From a checkpoint of a small mixture-of-experts model trained on Wikipedia: 6398 steps.
Below are experts of layer 4 (counted from 0) of a mixture-of-experts language model. Rows are named router (the router's row for the expert), up (a neuron's input weights, with its number), down (a neuron's output weights, with its number) and show model dimensions 0-95. Each number is 128 + 32 x the weight over its row's rms, rounded and kept within 0 to 255. Numbers have three digits each.
Before each expert's rows: a language model's description of what the expert responds to. This comes from a sample of Wikipedia text that the model never trained on.

# expert 40
Description: Past participles in biographies
router:127104124098073155133095115181117187166109076152097151126105134145114143134084141081113133108156127122155099128127181041127139201114150069123079102149169135106182129173131167100157116168147076105132137108171072172176141155126137187108111131120106126119149115103062187123112122199116120157
up0:134118079121126072151178131161078155115139132138176167129217167147131144071084070146110087155165078127135096134150140105177143057141106176128078123132057132118101120133124140129130186116172155128122134077141098110161201118143096092150150088095089120088143129083085105133087134151106149140
down0:154132087120151149089140113111090126113123159139137125185131195155132125098103158176045151146129112078123109139135166118152115111171151148152127120195182193141131133063146120131102142131109188087183114139140106216114128197166098134134097129201169110126152137128160094175158154145132135175
up1:081076104179147117103139117127199103128104145110138105099017128091145100092112109141121185139187123150094117141133159084106125169048117124130094120083097114103147101183123112125073163121147090138135153106145117123081125185104124171189133156131145119154110178119104192157156088133153138155
down1:118105148176156089109148184115093183156077140119159125129110156134185144144170134125167151141072105149156120107121099206175126085136096105129128077068152129147076120146150129140107093159138117171171142162162118119139100133168175174130070142155078116086193102117125191082159185153100133118
up2:130098176073174160108129062094130130146084093115136186110143125137121096174119100124124141141171120162146097176173124063135123125151108083078125097193116177151221102148145139192153119136133082151119152117186120118134088153107115211155076138109183130120143148113114134086154128159158123118
down2:083102133155139167123132095049123128183101117173153195158136117090149192167144065134121160151143171160121100127135083144073105111117138084142142154112106167122157137100142160138054121080109069136119119198110157124187171123151148146162109121082107145212087092115120143123141157133107140104
up3:182121103147151147147081107118178121122122129095136127106106199172159057110130115092082207169140113158103125118115169168125109125066135109136107128149092145117157094063071175139104135205124121145099118119154125152149126194091122150070091172118117161143161117099100158167138108130126207147
down3:128155126143137154192133173124184133167065092070122113197084113119097108162206126145143177163136133121149132106107152117170135124150176125119140153149147179100127051133142126156122103193094098138139194114138119135167118115104161157083077145139097096107180119097073178150171118151124178124
up4:111122162144120142073156144083111176081159111140112123098092116157113135117076122086093110167111133154165147202159212075134133147119105137076135064132148084142147133158093188100110145086144116055134159157108186143138140127092131125092127048142096176156122135101151162086103106151139089159
down4:127135111096072141117177172130175163162137114155099124170129131133201139089087158139166144177095142153165096162096122089101127122207096148102078121109143079119106130181118117112174142099096150128184195114159150101153106104115137102119186044109121135116061122081133151128161158159103091130
up5:110115162090125116163135149168089116125192117114130139135141176161123071152101126073095101129194138156120124147146109085122101130148131140083132149091160067130198133176096147079104134126134097111134189069101104125150101177120124131095134104144097076091113082121097131172039063110117067158
down5:143076165115097166124148152157113110083129133146151189091166132161168073074122165154159095146121139171145102174117067075090163150151114149088146092088165130137163139155136093144129090142139220151125125128106126145103076091126093098147132088159034113173110088173141119127105116070129123124
up6:143116163074139082162068146120051081118113097076080148083182114143130114114104081153121147121099078140080098097151166089114156125110126136103062101130112144140143150155148125133209056160186098114125105085136075117136114162125099147148099105128150070141145153126118128108149062165125083104
down6:135152127114133180129154099104114143165081153103138175163158121106076191127146152088168069189178130112139116096131089054137070166123108073132150137141104141169117141097122140105132188125109098090114082114111095161114191131128128140096073118083071103181103150161156149070102168092136138163
up7:195107170076179109084149102115116102104111177081147166138105099179141113114108110143119129145112094115118123158138135198137116085105149164056094122143127129153087101146152123137136130104085080165150071113120097134166172118115124096155097151089104157175174184144067140218078106172136114112
down7:180207135124120109179136097159144090144131187130138103133105146162082103085122108079230133104095130144106136124169205170139107151141140148146110116116121097133135103118196104128063150090139125123115091131120167135067171188122153127125118099162112187092180151117081136162089100107127112152
up8:114117166117100132139098193088159135179114148099180151128063165107108145168057116080099052134099107175123121191159165113118139195129061112076161098103130143165153103168121104193145095167122131180132090111182109125121114167106129105172100118070099112132095128113122121115119137160125143149
down8:158169150068134162132136123138102176190085131149101157122097142089124167162099149108150178092131151147164119167166160105142179138162061108137155131111157186158124155194121112145142139116112168145122128157163138111062169086160150082134107137134126111144127131084137092102089250136080129139
up9:153109144096173155160167138091074071179150161165092071149111198111106058161138067137115129112117143099108175132166102073146095112138106104093100152099135125084164136139065153169128108171112151116127143077154144139042147123145136103100170105148145129115147085103163123155062111174134126127
down9:144146078168112144106154091165123085167072151126095147149159109111136081103110136134141087131123187104060123071154090084150101125139184099138105074079168148110101163087112084156143149117080123123158082101117073145073103139128151156109183135137147170093121105057122160134120163169071121173
up10:068074119136094151172105127155154165106163111120194129113156043128159116104068144134135118142190104080096129120144090128126131167107180105144147183112121076067176111169109150154153127139188114116141153047104166117092133143093100159111148100148117130085101168135064093100145107163146134116
down10:120085140158096093147141162164143069065148108156138177109194064133150103157116081084088116126115148124117167105082089118125112132108199081102137159156162142114128110141168165136142122111131126142129104160178192211147163123151157129100079191054120102167133129143138174136160133089130149110
up11:165160147080146119115127165140069107103148168162080070212134105143101060064123095171123118152097112088129120093124146127128153105112120145138153141126115115091103045100098176177140158200136160147136118114093092134091121164098147115134160137099100105098161099119124131097100116152134211191
down11:139140069116106114128161098142126055169183123126168110158133148135073164112114131116127096081146150084076126126158137091173081179117175147174127083133128128160150137130115110072112206130110113108133126201112083167098153127098208167098105084141181136110133113091163120120142125142062173147
up12:118107146085115132117093197120194107131135160146162127166168149145161105168065133150117131139166130137067079143119140177091104065142109136177142171114095120140117112192098117116175172133126118179193122131129135127124097184087136117165101134094158153098067143111098137174159069179192146129
down12:139174114148167112154151104170123128158131051193101147097161095153182156149055135127134099169089174115152099092173169158129116152067166130130092127095110094112122134129133160086139192068148144128146137107124167077131144115120196067093146130150150131088126116113094149189147132162139190102
up13:162142123089077113140055112108139137064080148101082118132082149084089074117143124171117159152161131137158112097131148126044102109113119148130081113108156114106201137176153090206120155132153127144105184055151108099060127059106139139130117148124146143115120183159145123119121113111135110169
down13:170148083183132092139175125072109168066161069133181196170157108120073127157175207125114112097108127123123073114109075140108132089157125115136116124109113077113137102155183066100143146130129081132142075121105141056094137072159179151119121140087135134140093113124085154127121118116142121132
up14:153202119109123171117129134106122156094183172110121102120105150103123144141098113122118075123138099103128201135189087113054161198029131113124176129134145114150161138175091124119120095121149130151121188118142122158101107111046138102162141095170165073120128149086135180166141134153157116136
down14:163144072125132084167182141128152130073150118132135179123113085138146176128095179106127070112110075088115149101115201141147166135110095068103125157063127069140082113128101134121155128107135203098112093066148103107169132148134199145113173167131117161129116085130126101168113154089116081145
up15:140105147144119124089129026132124132140110132116106127081133146148156111171087110109108111162105038125106148185095141093123169171138130146137158163102137156181108127096117137090179145068089120166105160134184170095125122137103112137154126125159168104067111137105120062182194130160131070078
down15:137068192113124127179123050125182101141108134098166190101160135129118159112163187103088167088097099106122112155134147144130101140070146123116128126104133089122150144118176068093184148105136144170173136180095114162089172138130187129100174159109147152089183105126167089153165115142177105123
up16:081087126135148148168152089124114160139164127108101185147100142097096112138097110221081150155120102161093104103069177129137081107137124143101116108129130079132110079152117078149110133158129107056084124046138079116078108146082122165225131128100123129175137133146120114180112129146116108154
down16:161164179159129150143139103087102121139095151168109090136199052124114123122181126134164163176124164114147149106144068076131130137182109155159093174162175118171083090055103149104143134097132093162161083170133142107140102116090115127115115157162124110168134192161099096117160196107111162142
up17:173123138079135112104124106128066076138108111153104081118092200154109104124151113037103149122154099073176146110123118102201132159145114116081109106116093157119144093129126110116080131154186114125121142064112079148084150137156121131065101100147112119087119086141112049100141133198144137154
down17:131164122160126137136118100102098043156060119131143166125115138151129103154137126110115129166164155107144126137144144124157127140137117095097075130105093112139157094112133081096100162113142172116155068083154027144085132188182154129070201069148138089061151088153132083082134118136129132163
up18:139147149174169116129104111139161129128150099182126136045132156149114075178173109189130149160154095132069141179114108073187131141125124136124106120140035122129102118102106120139168134163154125098187070120117112154186168116137104155141079126133152140133168107117100092066095103155117171193
down18:115103140167101151029091175054059135109138154140123091168139183105123092196083067136109132136128110115141086134127104127157111111151145117112129083130184130125084123111120187106092170182144119111112138114080085165096138104132127124052100196101108124127135079119132138145161129132155080128
up19:102131141110116124169113136153158137120176127150101117124088094144029127162096110100093121137161107069115172179089084090092155132114158130100122168161129084167133097181125184137105139123169102134121104107166089101084101124045118155089123101162100130077161106105161152129083096070176087092
down19:127132123174146167135117112138186122128145111148130164120141099098101141074131173091142089195170068103113174138061163096097133145147198118134097148157125107117129157151185153094196105122138175121113124146128109207123073117100210124127144138133139163134145134137175199132096077103125135078
up20:100202130101106140100129111158070146171146086121209117151157121110116089133123136129115118143137093076126122197136158152074123102147054138133136109113131092130124109068101158137081147067122181155103097105172182201156148146138114162100123148159122114138078145125099204123101149171152091150
down20:126126092107121132092091104152130089163053099138162163100167126195118137152135123172157154095141141074137139153157085120123184143119172161095136131151094142122045094100100131153104136161113165123159030111177160187165174164136101163111073119133145077113155155145122169124154156162158101132
up21:103080124167101111122122148120111195083101089130141114134129212101083081143108144071086125174154108062185187122141117100109166156090187148139090089080090086164144137137076121154166103101118161082100136125116147150109049139151129121108137148098096131131099120133148062137161145163130146164
down21:093055111136123085114153084103131157133196180132113083183114114104141094143111146092126146155102058132114140139150102122119141135123144095168065102126148087132083192124103135132183139128149111097182134083120149109088123101107096114105079080222125112156149043147138083129131109134115080140
up22:143127214146093149096106117118093195054105096128180106141106140184172114114116129102094109113140115119150129179143162110133100162102169153106089126109164106068172161165178114118136119119070159162135169107144140180165116176109092112115075083101104143142117161190132158138046132131154124121
down22:101188133140108163085127133106135112128134150164155130132124199185103136102166177141140071108160189157137060164101162081101106187105114123098108115142119129098099142131088104146129107133066154139126091113087173132115131166089104098133108102086108169129159156164068139151121064089213091102

# expert 1
Description: Work and career verbs
router:137116179116076139116129104052150138156151092070112124116050103123135085163106162074094137157117102113121114095116066108154075146128141081131124083163100133104133132104162118180186073102112096134069219131178095111181144135124140082117122172153184121139126130115155129162149143153110131168
up0:125123108141138173100053156164066136095122203103102142129102139124115104130097139127107139138121129126146209137123126130174135164072106082145139120188074113121159096112175066142119201143118067114114180140157149183133107137130116076196108114133124098136139174106154065114149114137150067106
down0:117116110122088133137146142127124126113145193090111137182069095095130165151119206098126117132128144156122126167089108175184132139110118062157172176174072141115128064117180119111119162140096102158102156179129126128100127114187032126150158118150146159164122168148141122055161137085111098110
up1:151136172128101187093102103131168132143120090137108154154087124145143074086108070106134119140161122216128133133150138083124110152094150127111176109188123138079150094159097067154161080112157106129125138138149161135133219144079138155050119192117153133117131155176082146194124135143135113095
down1:148090186118175138113113091132127112109099090138163141164126148089049087132104095145121211152066154139187141085126094092104149141140193163080162102121153139084111132103107133135112142179128128179152150110098155074211146135122118143131129150140170126109116115184136176113146136106102173060
up2:095152083154155106137119152114157187123106116126158117179127142148142034156095079076102108145139134118110107132090138012180123142093111083112168105175113114136143128138131193141171132151110114112091142121076171162148097103126124095143137047138162139138181144171102168118120118146148179138
down2:125118110134163128158116127100158192133137106150153174193170126084122079092140133101127162157095086159084065145111168130170103115140144126199108128079133065099150141151108148100152128153127116128067081161125110132108176105153087101079118093072107188089222146149113169116131100142102120114
up3:140139140045157065075125171117087075139150116113130058103089084171112088054086107139111110132102156111134151118111130131093142152109135114111140162069152090128137173118156138108132168194140145107113172096181086132115080141100103187134141147152182110187160143172130120087148115113157180119
down3:116138132102063130080165088140195102145122097118140143139107136150103101072123160131171102136110113103108146110130173117119092119136124094122119200094174080133134149142151114098119117108068131116076108126132036085184096149066139157130214155129152180108155078194142142155108147141099099163
up4:078091103126101076159154146109170085119153095127086143059120128096117085158067148139124135145150108100093116106192117112107069148098160198075106116168128121092122121174175155140099103141136099171137163113166127120086143115080113168165148149087175107090164132067159093161135100183152093158
down4:089122091141076084095163134129170168135072133122129142164100149110163164150150152153106094158185148147140117070123137133098145159130221163111118130120132163128126141078091178147108170102101098144195125110164145168138074097118195111086098142114091114131175157039117137113091115127185122106
up5:142146181082060143107145135141114128145102158143129110185057130131130109130117124104115093112138110052087136102135146111131110155058111122086105143119109147136139120177106075218147113138153131099132135072095135110177091217138137093093113099117148160079078101094119183160123138099154064128
down5:089157181117081142137114146128120135174150106138167141119086095104169134116148145130179118131106146126148158102121081165164132153139171165102140131100058181178123188173139087172085157181190077090159180095134106174087134145145146077149102092084115145097156100134092183122163133146072160133
up6:096143104107167188180113097129116124102175096109080107155096132112136081158211109136103158137151114055089145166134152168212187136119075143114094107116091154093112091101111137105165124200112122110130172131130093085140175104119115054102118097155141145116104165116147111114147147171154087130
down6:117182112110166082173137104139148082079075143112105107189120158105132129159147166110154151134154136088081092170095187163140159156094116157134090113081055174138073149103170103088096135146099115114140104137132093100077161086060146089095149109150129115099058170162111124122164160130161121152
up7:159162120106106155167118154106162102141120127133089098175052122134163131080161137137077143168123084183163138141115102189190126150140113103100094111164185139191177099105106097203113084134102118102148204127121116173140095162131113157119070080131109151099145148102124096191150130143121167125
down7:123107159205079157161145133107114156120113142104095162122107114135083126110075121096187132078143129157162106139170163124139184122101139096087145165104129059127084103076137117116103129184103158155134074155128144135076124201112059164123117106161107169160139092090147174117119103094140188074
up8:096184127188170092113096148144171139088127170191131132154119157106142098200136122101115121131094119101117084108097096123091057121123093150096087155069166161126155152149109078151031125121111108160171173095139156119148132207147111109081133129185139104094109133147120088140097148158149134141
down8:136130146159128109131111191172123119116087144119183162119207163125179108163155163128169071129127190068142125103120135130100054126098170156134175152130133110115114154153145086114120112167118083108134166124080164125104120134133166154116189151141067070107088118118101126127079182163151106201
up9:191089150146089105131148138118067120122116124120126155192138082126110131113110138174131187126094145094087139087103115154150011143159097135109139151162126130118143084124140144154092113165185060134107172133183096142131066143065122142171116168127166145087114128094106079157102121152159099164
down9:101096121112099101147131066147167056146109128105085141201138120127160128119173206123154139123169219122103124069109089145116148067125164151151150123171130144109094094119112160106146159116152069118130185158092135170143131160118215175138160147116111144129130114083129139187102111107159107127
up10:114107153151098114177128120088135085107144084093137106149109156170083150124197114124108172149121083137124121163160145112146195159108046168131157152095170143138146105098086101174168145149156162107204184126121103146167145131128118097118136144126152082063083093155186123133137117152126042111
down10:145153164220104110119113101142119092123140116074131121099132127168092135107167148179179106176081159137138059135148140144124170099152128096145136115103119124174140136130156153136202118145165105178180079144096129142153164114083172069103118097189108134071151097110106165087191129122130075157
up11:132148120110112192179127122142186115112200168108106086091184086144117079178124137135112146144123129062153105118134143046154139088089062127163187093113136114185144107113093123143146114150102116136114170080147155162087145067117121125138109147131150115155103160206137090066128100132136128093
down11:091148131081060080199104175149164167130144154127107172111112104137122107166153158142128147110161087131166075145117131084131115111101086115233205117106133112140114115098106120155188153114079104082149148117149146117133101099113148060127144128130136161160095130123152148092137170049133148087
up12:068085183081111133125061138116117149114112096157151157159183098116145058114161079132091143171120128103133123189127093101166143168108110125136104152068139180130146171179084135192121169171121139173127166135201153138164104087133142103122144115070113101163105108116135125155165102084177131144
down12:135148113069109112143125138136128125090106086162147112078170128144112076206157160126090125080129187146114078157148101102051109112105121109148115077153154122094126181183140133157156135160093089141085146110128155195195102119116165069131162126064126121186132116126123165101172139095160109100
up13:077107084164103168131107206065118069109109209142117116146171070144127137104109178126110142174157119095098054101155129085126102094080125164146112165122119085108090095141152173153138136136117114117133122110203124115096119147153119083105163125131160115107118118150107088106107095187161146195
down13:139089059195092164129085115118108118190088162113164162144181154105109111101094149109069134195204146133141045088123093122110118126123186120131088148134115128114103098119170141163108129094103110081130119134137134114090092140162149111127106185150129140146154113176145207073108136105164139145
up14:101144148150076099156084133097088180088132153092165175118106154161110094138164121097117088106069085109143129130168101129157094162152118139101131119121155074149139146093140125109077140111202151101123143100146145145158097182080112102066081126123098146081161233139161148069147141077120119114
down14:121113171124069107153128073133083149104099119183159143164146159175145096089129110167088183153075125097088089196139127177125140157165086123164133074136142070114158129111107092085051099143116113128119119114160151147148066178105103102115060143176133102122150167117123117153177165137105165124
up15:124154142115126103116140126106149093108119172125136100134162142126117083109066126112096093121159142115132133094149103036125205115062137159098135159195130123160178176155173079147130119088136116158131179104099088136139146152091122120173093103112212054092088168111141156136195111142115149140
down15:086137160107110132193143113059115136113080148100130178107127072112159162084096140170175115194187141128158109156119084091160162183143240092114131090138100128171150107081142129155116138112103126101192124138135115122115107128135123097102177107180170150125162146137108102110161131136173150091
up16:101125112070106114084119102093137135116126148091099108139085131137170155178128138146092103225147100100088077126130139094132075089073134111106144091149079058110158062198111097169116132130153070151105145075099131100125105138117126161118087102154158186105138121079134149182107117127133097171
down16:096041134103072137135098156094105187154165145075129094126106101118124118107098152116133097157135068122124083082105101086138149082129164143182144105110136166139140143185124102127057094153157110140140139115083175120162142116101148125193046126079128162148207137115131192138126119124132144159
up17:071090108100165155089129101173157100112117162087141139119148145134126108152137109146125181180127109142104119170138134066119122148108104084153145129080125111216197062136137167141146206165101163093179143091105092146101145088125144095059144140145174124145156122119149139133128139172178082183
down17:075116097138149143109142093119143108108124158107186171134138126084149143203155172081155161142127076100112092116114112151154116182133141132119123145127127098112097069187136130153167133155138146150112132169094101143183162144141184135093115192192145102160187058059119178127134186122152161163
up18:106180159129110088158050088134133104098110131103211156177084151136152133119104106126134104128172116190174157165172127170098113151129105158107144156115100092127137109120101090157093188103168188124143105133194102202188100164137138129164099114078141130183136072121150105129144130134145099117
down18:125148191122108150161170072176170136116106064159090110164123130154173148131116133197107146109129193119120151091125053152126132112123104155128132096129163178088111134158128150104101167148114093186125142168158116142177155134165142104157117148156159194178111134068091077134193172108119162110
up19:190115110081094129203143132080160144119100135139094066158120150113067044187134138108092130200124102161108116106079119044085074143137088117081084120146129170127185110092122144129202128096125122170116136132146138142127160149136137119069135134158179140119122101154109151123109113128126144107
down19:136078127126118096195162113071120136172047105122128141144138146097148147122169046084143155141160146148095115137149126071089109143128182168077153142139090122146086126092179145104153152124172145112156132149146117098079119070196164177107124063111136142122122147168133200134122124093143172150
up20:067149161112093117159134123114129113063091140191100101101162210152114135140116103093141130103123106078153116144184123174110146125144132138157143149053141071083168197176124152109156106090154095156152126137132117137143162108135109169138115126074161106185089127127162068160118077181116182134
down20:061179085123112085153164095176148130120202100120148142099100142144109165163129110160110143086228138137174116082141138164103136136126173123220133131090104110091149160151126145148187123092099092133112075125091140152163100099128144120082072132069127098162150139135111085133104108148123095153
up21:149066145145123106168108115097148137133155129138134136114099181148165094219173094157106150157187119061118126194150107123080201160136149140127132158113076105150075120116089110180133063105095123073114092086130120118147138114174077094099136129143157195193108111109128122121140116126152107112
down21:165104171093120152119140142038107133147137131110143107114138125126123113143140123124096118088141112145125111127082163099123143124171176077103129169075067091108086145180182098175159223158183079150096092134087136103124101125156205149109143084105136107098139113077116165124148095181158162114
up22:188107165119105118097132127138073089133134139166144131163132119157092120182140117107113088118128111198117139101170128135099077066057058078108158147110083097117172113157172083096129129153133156107068152131137101111140120133128086145111148160031183146107099190133156122183135109157105124117
down22:143122094110085106130131144137086079120105118129148153139148098082134162116144114196116072111131108196184103100163091182126121095094144062158104158126101174173093104090125051139185092111190115127120181161154114113199136112162092143121156139092141140135142181127130139164120160174096157091

# expert 0
Description: Taxobox and infobox values
router:139140122167139107114159076126129206111109128115159174110140155153152144146087161116151168119111117115152126120201134133175156106104164225072165143135070110174110134117148116099074143194124192082109060124125172139153166119135097165119085173098111101133176108172098115169152112148118125104
up1:106105124127081160113122140122123089105091137127111148120115116156118138105084059188116074119133118089131140075168075078106191115131100156181057143138132096139123127118131087132121147147157153080099119118150084130131178157058143143162131095114132126099161170224128083105129037161129113157
down1:093079151137187139075165113097050144123145121084154091071077098164107101082132079073126136146141111147180130086132064121183165119179173084107093125119105075154112097119124123109113168084158108121170113118100116094142139118161096119122158156091105191118155117158102181112128123167106099085
up2:180100129123120077104089144095097116077158215164132117119187179143155157053111123178126134136138125060150167113176114141107108136166130120090140081110068130193114123136137123122147106088169151232181126102134147112115124149132137151109107130071150086148105118111124112157142086145172120114
down2:148078116131121113115161127129146158076175166144121139158125139165150130134112125143194096106132159171124110149130133144131132117134173120164167189167125113079116171095107138123180089089110188107088076189156114159178103168140174090138140158144160171110173139168112129062174149218163136078
up3:152134198121108089142130143124147097113088135125146134069108108191140086211140142122099155129119116155124123110103146107156129140050119109127116139121099186208151111132181162166140104175083062128095096133178150211141129108064108182186111128111139091087097113145128114149120121118157146107
down3:095090119171105083132150067100167114105096106128165155098114127191113115181148150073172127117079104199106110079128125155190150144135100089142127122180107123140101164123152118119141149207129076127125153117127159167178096120182172149136124108127145128187133111201134206112125090098137149125
up4:115128094146134114142084119115103217101147112084172092074113145122102148067074141100115171134120094055122133164133109168118134093137096139156093147109123076120155152156107222168076175151106144144116096140118137144172175156111097121182159056157167137096116157101123114102172116139139143172
down4:171135046118095160087135138156107154145111151104195091063069080121147191106127151162147146128108177141122132112094086161116132074135077122128134163120161184159139125101124118142164155076129098130113082122092152161113152098119127134163119130183142111136125113136084121124202226173126094129
up5:112120103068110085102092096097136100146149120117110152079085108173140089128148111078106159133090095092155180106117166110104135184082106113121135171095182089136140105086131136110100142165202096129081140148116215141048158124152065118146117147083116073102120148155106136135120127170134154074
down5:158205061119128138166150112154116135100115152121143117157163095143136121165073169114130140126125148095131150149147180163149149172114140059153083157094147104130103166069095135100144066178130124148129069098118165138128151124145112187107181127107171077099156156130126201148107105068134175189
up6:175139179078159201144124164160160180132192118127126137213085159104119127120123087088112102133176136166091115126178182164120091086103110154103120158097122127140158159114123161125173144147142180121113103124163084161147098118120140147112073118132110151181151101154157163150138089080165084060
down6:111096150191114118176159170119171137174182103105162129175120108055101113119132167168096099143158132150119114079170132189129119073100091129120096102155129164123145127181115119129128080133143204131144114152096122154090130145117139099109179149123127067127139156173119143030134132067141187141
up7:104135129028106108058110134086108112115143095122200112110079097168149115152121078125124119119118143094152098139145134147112161102130118152169085141158177111141141120165043089119094148160163131119130167110121152134113130126077122117135138129129121148138146220141155063094122017102125145132
down7:111093175108070116141163111071132140054157095136099126123137176135136073124136101117148149137059113092156062131110106183141160133144152166189146138191166101105142163139173140145143120047092138134107164093134140129121094104193180166118091151122093127079140145132054147152136145123094105113
up8:137178207124129092113154137096097148107123100071144130097151120170128132097080108077129104162127090154127163138180104161137111082116125118116107111171116126079145113109139096182100156068140166094081111119038139180131122120128125130169139101170087187133155118151139094197141041164142146124
down8:165088092101148180113165151123100056105154139111150089070112165135108059084130165124208139119182107130123130075082060121126155073102167099165148144134087115132128143140148178132123123127161167124144108104120120148155150115123075137114140161148198125058146145130128117152090159186157158176
up9:139111130099131150158117134101136138100206116136148144164138190154115105131125069102131123133175115103103137086180218174176095117051108167105138147148097115163166169080134110112151136127154187150112104143102142120157091116093125142078114187150157160134073095179077097147122152097140135061
down9:106134124143153138105112095200177107173126123156204116157143125079149135188108134130120089076120162142175151106117099138159118123141173103109083060140119159085182132098163092075126110140128131095114098206127119086154174065199172112131154143142137073113135123149132126109154061091136140136
up10:090124142132161151058089128061123114047142114119095099172206136080127134156097141104103183128119064095175142081090131095090164133106104149132134104148113165172106111123147084133114138111133100124128111067121154142155187117134110122167106167110098070159135156166134098186059121160106128164
down10:130076159141083155120106116141166071063143106145084083187117151138177166081140114139109157158139186109160144166152087121113155106151099115148131117125106155150112114141060134078141109105107168201130078159164143087089190159138095096125137167129092137086150161156157090039114153130120140115
up11:110112110144143141073152070101127159123122164117132094150127084109151132138119112152105151134123097097089108107192138087142176124110113131169145198142083139084129098142194082133133145172105122123129119093159161106132173172119038167071088114098130071085105180168163144084168099156186103166
down11:146135184103076195115135125128102150121077100113124117042139136062136131134141102137158091160128162145199106123170122163126104165150139121159176198160109142133105135112085132124105182093123157153158098162168055168100167137112149139142099186157141076135127094180137175124085104175102141136
up12:167148128097138137121116179134161096062167140169153154180108188147140146119123087099127202143107100113117179101184119078095108128123168131148123091112157116203100098093129204133128131072105139203133176121153147119104165193107088143063166104077147109108086139138117131114109117122128126111
down12:121182166126166110117145150090135145109143113149054087133153210130199130051174148097124092049120184167157106124125136097151122135147207138090114080121160130102092103120143071104114160140129177111166128145141146156111138136118101122110169108132087115198150116121129118157153128127108125057
up13:101068115153157096109090080151106144126113147128164123142168074163160096099129135136115131161151083133088140127111097091071103119150145149137099088138088109060103138106125162178099192149108195148156157059113094191184137127104124125184136130116149096060093143102056100145170097134140101128
down13:097114071134134124138199091181148145063160119165110117118139093136139157149122122165145177067154048123174111153124133104097070144121173181194175115125112143137145132114132135138146090136115117129076130126131135148168155137159131136161135086182102169175180123048134124116152152060114162174
up14:153199111111135167154135050140078173101167136149126127149195100158088129164147138122106136150152099119094170112150165155178122130113150187077091066097090149140151146121104095140144170174148173077117081137166062115118141184106101169148078132129168114107132139159177136108115126154141080166
down14:130174141107152119134098182128152156103143182076125178134121086103119119113169174190133145138141092092141116145072097126133165143097049120113134098042138155083158117127145139135140150161130130107178167049089086132113051131158146137126092093134091097101120136156111087079144098114162085084
up15:103143128090140073155150138108096132106092143068107128155131136164075154186125118083110207145075129150109132068111145176126138099076122123138129122195173109197135127104090117122134073126132175135117170135132129107146149140110071140129108168077113079183193133139151128151129104214146096097
down15:100157109066122140154137141143145110112111166112048077133080151140117154100116135097077145127160125186134119087125078227148152119087139081132116107083152089146142088094177069111176171043126122165110130085115169104160132093107107113111192134148131127163117146167154159116115142109143146093
up16:127117145159134091086132131082086145089172118079078140141139122212071118174144133161104174145105109098133138114090113113154158157051152209086129112126082063151102114092140111112111134185150124137112113067129106152134111162102023126132110143109135117163080114151128152167169111139135142132
down16:174191139154149076144110133139108097159156132108112136121083060100121121167083169103160103137164113107176140119095158163188140184147104185175084086080154130138154099061153117122140132112071150112138129058135107136143109150147130168130154064115067150137082149164126155156162112074148112094
up17:194121151119096170180156133134192149156118091145144155153149170109140080151146127182109140147126113148093168152137089098056118090087152144108121089133174170176147138082085128155158145099189129163094113092138097076144139127134112136147127126180170115157118155130068096168052131120158197100
down17:164114134126055133143124105168108121072113122151107102144108161095123131122122106155190113081162157152092154126109099088180167137118172109154133150192107095144095137168087145174100161105133107140207180184167169131173144143152196140075133131072143125089148130069125135135159186163091118118
up18:084135137177092173147152170131138138117089089129151129135134180056120062168139090130111176115123137084122162084156098126121131099097095123074138107132097169089143099180146129086124087182148189120120105094091108095093133118132065091179050095114085094180101130150148153137181122125157145138
down18:158159135043110110156137197133132166148140114132129115100092138116105119255172133138142118154114095076136168119106150154120130146175099114097114068138079136084154120152162125135149187141155119102102133089153140158156105110137101083101068170102133121082163114129138151094145119053122099180
up19:126138123133171139116128141111095113131096183121170129108118172148109145132100145133135159188092126158072139121096132161167147130098163140127126130122197087139115075134164086203172160092133179085145048125140114160178139105127113182165107114069155180105108166070116080164149119089123167067
down19:112050118065074122153068133118159089124170109157078108121108133176114076085107059098127073130148126135119115136122131075089089178098142121163114130134157131113145190119140149110145133141149060210119190123118154130165152188122139140138212113130110114111107140136171160145119129098164122149
up20:149158131142137146109088171101048153117173153107157093111124129180080042126110152121123107141144148137138145158139156085135125219106166108097127107097114182120128107140122139115137097090151105116078193112138102051155116137101122148132111106124185118180150111108145081187110140207164119090
down20:142131058173095148087126148134163104088082115067103132080133112168143116122153084154169114094113113116122122115116108151143147128133229070086094129159134170104126150101117132123154139093145118077103115092050097137081103048148177179157099108115130177120124124109094161141145166117128063142
up21:137148129100076107135109084157191119125137105160074095123140141157081127154111130081136165136164117129144154078145186143137122108097121108107119114102157148155148190116159169112111138133239084138155164133109138124140184100079090182084122150124138165099102160179193164150075093144127104068
down21:130150129143074101129118120135176101210130088169126119165150142115138217133167142098092109135122089136142127099167147201178113102143132128086146149145183124168162115119096069056140139143077123112160115133165168136166132101117138132156143105111074079123084152138168085063103059117120137158
up22:152104118125116102129124107135130144076148173139114113098143168040150091207111085122129053114199111151176127089153112163111109136126133163100110162150147154129149137164072121091118104115145151164097146123124142073139106149113122151151145091129174067062139123157184034156173105111158133112
down22:167150150111079128128119089142138136133150103114078114101107091108108149165189126180142097164128069078203172164089120086121149145080161049125105120172117108113140161133052170126115118152138069093155130130108083103112095147148148118104139166136155179069101124096122075094131169128088145084
up23:131118092155168148132072048112116140100150172177098128118158138127116103172130086131129187157148114135149123188095107130147165139091130156101153049095156131137145145107064125124069037100173098154178145101145125168137130159118126143110141161172182182100090153127089159176150157095138113131
down23:112127080146098064123130139134105119135169189106172103065162111106058107077125143165071142123099129143108109079097151094123145153120114180116114140120122143075120150099128158140117151117111227115154120136190138141090100162130119115091122224104133120168169150110161103182124139142133056146